Experts of a small language model.
Size: width 256, vocabulary 17125, 66.1M parameters.
Experts: 2 picks a token, a softmax router.
Below are experts of layer 8 (counted from 0) of a mixture-of-experts language model. Rows are named router (the router's row for the expert), up (a neuron's input weights, with its number) and show model dimensions 0-255. Each number is 500 + 40 x the weight over its row's rms, rounded and kept within 0 to 999. Numbers have three digits each.
Before each expert's rows: a language model's description of what the expert responds to; "comes after" lists some tokens at least twice as common just before its tokens as in all text. This comes from a sample of Wikipedia text that the model never trained on. Tokens count by the router's weight.

# expert 23
It responds to: The first value after a colon in infobox fields about media, games, broadcasting and taxonomy, such as Platform: Windows, Genre: Action, FM.
comes after: ":", " |", "-", ";", " Xbox", " on"
router:491479534597538507570509479532529492442532492501475482485544537498543498465469517474440468483538432441503473507468421508543494445510503515476524543529512488522458486389492604468511519481504497514474497485449636553477454515473495574531520519465497523518502545539498516454533534480442461527492520549431459545463541498601482473481491475578590533500510458533383471458520449456529457510523537475520538481471557550447514449474588531467473503518503596514455535508517509467456545500515505563501511457487435526478528551538593432562532477542499474522565513485476462407526471499535479456480481561487502482482515568468436442486579572511555457503491498489480511486517487473487498465470461511524436542424457401482461487475554531493526560512520515536412502481491537530496527496484485
up2:440534531517527575471530507509456503530555514491519515473489479451430522504505522548459518507495484537496457529484501484506499474455471553520438544481491463518479469501537580527349462534564462517474498563511490454527530462490495480483493613458508518547458508511502517516470492531533486483475458496481531456520517516496517462485437517492496501519532476505528537516495476525559483461414494421448465517489414573442564506462490609509528459392509527509556412494518515610553574505467458504513429496481530503484455536495523484507429528530541528485511510468507531545486517529534465411580516478541426439508439519528423434457475499513486468518416495525522553476474523499485434471470558580489508426516532560554539475518533476559460571426491607483470509462527482538499507462516491
up3:462562459505533487599556546512497442496441532536493447507441461549415529553507586457458419534569486465489419474515495492501565477503486466458495565458573422567526564483508487571486477424525520496526441539525476521499588503429530466503511453500499474475565488415428478501434507516491518574563533500428502485495524515469513580538506500522505482507561485469557423553460502456579524458489468468485511492555460495523503463484535492526492473489487515519505619499470445433500503510496519526497518512488599460518499481514524512448471462477497504536574562462448494517523516480518496444495567533537508441494525479528476500456525498489472496468458551500475463511495469440452556575572544583528510498518443490461527607461495512535519517552461491543567489502503542455482510497534566
up4:448496447546564486509486459498503506546458508515497493520495526535452574540475466471568492562467480555454446532491530523480537533525492412469516518533409519511483463442507508485541526420492445502447473498475572523542480560481562441524601554553510478512489508549565452466485481442514450493506509579505318522462524489504488573490512461535437457403454494493541530515437488486529470550474492530536493548511529484485495486478496567519477524560543442521492483452496574530512502486503524576536485522424577480500439484558475474527592525531473533460497486544512462453458516504482484489556509487545446449513512485534544487504511464472510583472487570510469454541553509518478498520505448457485485518478559572487543480438473486511434531537512527468474530486382542457475450490520559
up5:437510487518457490530536561495486422462516535558571484458473444455485407488436496430573568456482526501448498487500494451523486444484481514458521504548563469555456455490542500503458470480545463533434481448475498556497526508472470458498489524541492500518502538477620500475479501519489408461480470456498478533473512524502442519549509459457485466500477532480484455464576518487466450536581475499553479624568469512441456494475537494521471505466502544451457430517503527523446453448536472499495513468477539399496537541536508524525467483490522385537549496520447453544505478489599513475559501529454530491496440559551461464469525462454518419543485549508551519548583530497534471537542446486495463445539543502478447544532440480547507455537507518522491439472605456486454514531477492
up6:443484455478501479457525537516482471532538503521460510533496424567505514494489569411461504466465477498459560460418494460481493554556474550453517522442517487520415502517566472516404452503516563477534487542520559465412567506492490535518465511519432536494501579461542520481586579486519483520477472533485452472576550552534557504477496521450524472590472475475469525494565478495500477479569530465447546540486517459494506543510541573537506494516475503576509447502485489497476518517539500505518513509450471491518467517509510412466502567488510546539544516483539506474552459454471460466452523534503480514427493521431493436563485523502571487472514489491443490486494471492507493452488498535469514553516433569463461472438477530396483438537599457495494607503599473557497584426468482
up7:497487496476426499459554580413435467485472531484497602517531536453510490462532563555461498520550532512543477464515516571571474485470588481434562561456493463393514482540523491535502551452504547567520505524516490465505523497554505478531501448520462510458577537530487436569510554545483542522519481586490442475502499476547413504508469522575551502520486499485488541543511461480466488540554504493459482499573453473477534505549490531454443455441515529504526588570512469549509559506542475446478486518523487564491465482482531512540543420527502534480561556513551479507553449477507513413537541527454423529479425528439530466461474512484512549544534506463460447543483534499522504442438482471529513483455551535587476471541454533436460439505534417511479542511492522544464514528456504
up8:527478525470455490488567564494492491478505504573491473508475486526539507482546565466530503555460447578518515435507555457570445490494555466523564455491490447492532527499487553416496499466506453571480503488537554558384491480505509439497460574501509522544460490561470504430447515560552528536404451537503429494493508544497511565486481496486480580472489536569490474490531477514461462477467432460571517507554439432438488570502616512506473482570519565481489468555483530529546523481499504509493493532492568445549456477501535502465509525500445495529501503493491475552424502565463474498530443548484529490442522453512523573517460443513501466513471507478520534485561524555497498496509542503511514528485468400499413476553517501540480522532416501479402596515521493435541478537443536
up9:546459487512456518431532458449561537537514519493489478469445594453521498434476560460493513445509506483583510544487493518517494440535432480491479520537430461553436588506477603536489494444405436517513515482555457527452534520509509481504488534459523452435463460552544522517493556526400564559526503491415439480491551486455541512533489489544458509470513560521567498472457486510562459492508589531560487486521542496486550530493554512530481568451513471512466460496496447444486536482560489478523558473488501525490493534480519473380495449452491515478417508527531537499484549548525517487461513493482540521482443525566514505500529469538533602480518436554455575494476466504528490547488500483423506539465504533517471561497567480482528522509462479421500451477499434484473531603465552
up10:470519432530516430458502463462505461479526497461459512543484548534417451503529526391481486464522461497498564537524417488513518440494473497448482539471415472518494505461503454543511436439494491531545476525482562494563484485416542531536489506522435483524556554438475550543542528511470549498474528476471506462487492513534480498488576518541484514510511454575439513523469555451505442526477488493534541471389443506519474518542523455495439553543431498513444472429459532533507524515522476500492534459483540535460613491520508527511431536442479480485475484532493464465588510487442507433465412540468550498581562482426454497500459545517546515512520470465502518508465544517468455511426522548574563570492476459443569457518532530486516489610492440470533533514494500498519522588479465
up11:473521541546524462546439491498499499504514479470438420491499572562539484461508532580568497429532502516502506454539579554518530522403463500490482485476476448520478514463590532496504502469537507535496555506483534510477457503490498458567510482561535499452519469486523499477591527570490503498479479469478448475514499486504521619527526532510546506528516496423503402549532520476535510445552471463467587512460485526522502467523579554459507463564477455499439532425467565491526542475538565519574570491502413506560516456455506445533534483534416419496507509471516451481491427563489476533532554547526441516472467508485501431475501508534433522424547546528495464500488528499530439530481543453507482480616537528528558547512516477532511455450510505488552457519422533518501457433485462
up12:479476442557462460508482564467621504512497490432517482433516520489459481514556484505450447449482499582461472501467466445558537437465459476415478525383511475552462419429456555489439446511488567487519473532583500510513539503517522432515543531460504392556487523463500535491548501513467481486594603491441507551483594484490528498472452533517517510549546471489502461519466505499568497488575522461552513533508549507548509501557514518514545453492550484496459599457539501448487540496515456445563495511464514552535496459544506528448511540515511463486567498530507429421455491547529569493498505550531476467568489506456432506474494518476518494519531564436512494513539503398502516510519464503511463494532500440505543511484532485501489532546472499466445450525454544514537533450516441
up13:515542529472520513485512493531525576413479506536523429468457524461448541501478523501479494501560486484518484443460523420557502555422480508459540527410650523524508469511461510531481499466430445395462502532435466513436429513504525488446533449567518488497524534548493528535531484529501614468498544462522467505487523492534497531522523435473535516437492458480481515474448503506494425457558420511511512489471519508483508404506484477541481455434533523427532465423545455486530527526489503523509551505515505503527467523539637472481459510519525442511529483523455567440511537513537533468473587490436449508462479556573504434507447511483498457480495458482505497472517494537553452451480519487484573483525418531541491434499447502501486485465414516475517458509495463466527558445505544
up14:476500431546455542552451492465440513455473543521453448561629503493526532474585490486482510529486485446463516495496527542522508510523492523377526487470448454409524425530483534476530488537593484504475530533459518533501545470501414443453521467475459571530554526528589572414500578559493517509501497438449521561450534488521436462491519503512510565661517531507519479493535560465483441470522555469536508516526516490515517531533493540486524495492532477470505487508536547528430511511528472510437519502547498538536467445555493475512528550546454496543559440487526441481492496502530492480543546477488475508490543584488506493498579429457572513463595445511558551525482502503525458512496430532537518496487447466526497453443474506537517493494459469496464549494547494518481511452457471
up15:574447481535473509476510474490462481506471512479475520485484539509477519494543459486469508486492506531458472476490528555472513411471537431513531542545486519525462510464527518529512470489480439497459457464464480505539521445476527451522545537462489369531504478537511527422581467511464531464470478599424496576482499503488419464439506451465540500564468504479543535525516498478462572521512463503490473533546472465575455504560511489499568534489537500493421509566473470547411455470483478496503523532480562487558482492490508522485535570499454457576548479522477474510544430496544534393472518492470520374503534501523492424486547399530552554560533535503559531443573431502504547514506559496543505497478447485546495490519487523596487548536492472493389538463519432564505524517514539
up16:554507541494530414381476450509482472546493507567472428564489496515457492452528555490578484495563496525503545465489515478481480507517478538492463461477507515564541495480497538504491458535494480451494522496486540578552571522425466525620458476494508540448579509567574538492587510458502434488520523527453514476432510545521512443511501489595551481446523429564509527583515493495464501443510502517466553500511562451516475509496507455557475502494512512496453525506494506489414426492548457581451531547493533449517592561565537512450551532529486494558519458468538423501424481437500545438501531517506492520480548479445543458530493470531552494482489477504459497433440437499468444560490426504469504503518504476490451549495500535561483508487464491444432459507538540476489543442518470
up17:501454495452508485498444488495494494479466422523526518469504474530475482472472519503455567492494513485514484528559500582526456573443559442482510489516463466464503577503491536525498506553512522364562576471545570540438483507463557472534457533575496551520415528510600539529459504469521546501529470541440509510481513452491555563461473536499484511554468476487460539469474511483501553544538480553581511473497467516493572522523638564579526522494467554552453500530424486456491504501489514485504550532406514493460516540466558500491446551478431488505519473550500583492486500541518504408471522489521501520564462532498469483459489409518495497437491487459471443489460585549522439553493548539491516478435458439488488456510485449464506555526480473475553560466544542552471461501508493
up18:527469526462480501492527543491474456453539584490495482461462526458499487446558408492507453564532498496471455563550485607485517494498502438503466449504469516476513424524494484452515512469510533546455487517528562551453547408509456512454484450503527516524463529544444537485490479470452522422484468479454533512561467575437453502490514529481518590476484533475485497545506455489473509439498563585471456516484523585528507576496505458552551533469459545456547542509515569570532517547497572497505511441516461465423447564483530529427546454404491527481468511454539556500495469514514588472480504506458539440476478542567500475484487504490500466536503425555551503512485607457486474510529520423485441423525502452512517545527486475553512565455463485550558543548523481551457540539494487
up19:493491512479615559539439466436527510508528558516525491521546494461437519494460539516593553418516538489487499491407544477534530448481542522578442530487435468505543524423458475512477472458490510549490404555545541547482455530428531445492452543536522557524550505529470452475465532517484547611467527540465458544485493511541505492416427561502518509487525448418540555505474467566480538511454520471489599506521422510485481519495518573523533484484526514417500465499494520477489513519492574470517484422481496525500481562505541521475459486493474535518532408511529563496499524479514546527495531431496496514505525500539482428554512392533483455394524455499462552549521461474515529524527468470530532539484487497521503540464441510542512480530542487579522494508519516524484529423440472
up20:526457536543503537492459490484563447478536461514456522492497533458497539463531452435442508524590487482501505484499460535475471412543525428449406562511483486528502541534526481544451562485444491462452503537486509497528506464487448574543537491476538496525537558537528501471438506480371486525548531535484524459531427540557489561488498566508422463427511452570456446584539488460489440464564480492502437570457494506518459473524569471480498551504513492538429451544532528462421500454472529469505437471490507582560514497490551495552497446472496464538499543524493466468474449492425451447466488536475474521429490459446509468456474509549510506496501501515467526553514478487517427482496488469526459437510573470474493443475495508531468508525543517606556452424560530568546544498483459
up21:500496559529496514560531507551495549524463578547509451439517500514521489532467513407544440387590411606464520494452506478546461483509497488467484441505545572464467457511460517587494531544495547491524523456558491534441495476490477457568435509504488493455570505488525516466549443509531455533498424513507491497450552530527521473490459531507442485508487482517546491486498451486507448481522538488481511506491539509474518549519522490494526481464475570503545523441512539516555631485493476516473485502495412560565564434514445481485476438490508491530544537507561560562578532442460524478604465509459446575544465546475486459568467496511548523499540483458533494490483462469456509534525528454511505415488537467448455526490494441526464454521551485479542482463483424502541499511562585
up22:536513510526551585505499538559613493502451512551507481577482453540559512487556540447541514495482515509549481480519567463490494509485492469508603466480540530531524491530464475520530448475523511548437492508422552494441512489494510532479554513489530524500506505519504537479493450522489486535539442506559491513533533482536498446497434522509479567484589540505499528468550453393479450474468436497476513495537508546485579517451478518429544467445516535624487467461487487504487425429406471521383489492431552568466554533536485564510469432580528484565477512540457496509522513471514531518502555498452512453510439490499494549536488485573501513508471420535428500559496518501533498475474405531445456522503498553438534529556523530488508533506540515507520525487502395562507467451530485
up23:513483539502464539517443454539399501489491511522501489469518489530532492545488525475468517515472491531383418500542499557478446543480509471538401509564501468514506500471457505443559500546564571508405518525544499483525482489502461486500530471503514460485503538515522539510505488416436488513439452486443508596462495421408543451564471524530501536557477499539520450535537469549467505514489540480415489446422452514522541494446454573532600456529480450469443518524515454547535427498508551529557519477501554431593520542446502476471461480493553397439485584478511506503526520506556522515474465594492562483476524443497508481535469466581555553475544523452532438486517539498545567497483518516503497526500505473494538500490541520468472538511451573534517468496477529516541480454528528
up24:588519476440573513465510487510491420506558519512501551490460482525519468455503558444490540493446521517526385518512482419503444471483514474458493526532500509466508534458509569485507549456568447477509453493494450539418498537437481522477453476542529520556443500511478508506463491536543544509572534504505502485485506458512510476458529532512511514532488563510551513484580471503461552502439557554478475455422487485497482465497503453507498429608471459484474501534439520535477472523483501456460494639454523523552561550515570490506456489523475464547465477469564378502513530512481541464499430528455549509444499574530517492521496536447533520539449469500450550570566505480507485519600536560507408556507428433512587532466512523493501459503491484522457475440508538509495513454544461
up25:433459501572478513556505476525547467502518468495465530457503547427480481383450507482492562529419549608501440525498431461474511451567381460504482517509546527521500606469484528512480524449474474552487528467501555493518531513514573532482548526494512524435488485415500514519447477496460461522491434524519469486564459581563455473498502479524557478482505485474535470486519506517527453479564459514484550544560426515461503535516548474502413509497493484511551460548513446558542573595498538479520505568428427510475558510522514496520552551488511502488513481576549460493498426554462441500538467462507530500496544581500459539503547496466446544458466564464399505516537526446504459478541441476527486499522528541457506495532474479527530490558441496466505449539465496538486470524512449
up26:531511484558461584475478461508478514489497500495514505480503508476537464539447512496444533443560538489479473539584491505578554507504532542486471407512537505488463477449514519522429476517488490535500551416518507503540495520514493465545519535499437534485480513530481529424479495442457495498504463501441468392431480565478556543519468528502546519516491564474479541389493481516454480455451521483498541444562513549482530504552580456601513474519528513504497404557560475448464478500553522441480495483428519549460517420546553449552516456465499479434511527526522484489470464501574481490454511475414518565536531526460478468552539407478562421426527464486454467448461503537541515456508434475493497486427517396484498507578530523471512520536558514461526509498499520517498578481432501
up27:496399485513511534436539534470533468510449514482547514490495520500434545522419494522503486456542493521391520532504468447521562481492467492520462531511485498526530499486473498514493468439513483563568462542446520464488464544448473472466451485539464468496464466464474538498485485492461445456377429535539538525428500468569456425558476573579509506531539429562469577485511565524462550511466530526503486476561505522502567498502575490499462492598424524504414441555540522534497496479507493553542517494476551481494527554577549535494604498452518495534522516511497584509507505491568467500519431543479500483521530521491494495493512489479534545421512523480551475510549546505448531505460531533528490460482549453498434432475602476518540497480488513535512559574578478486418481494551471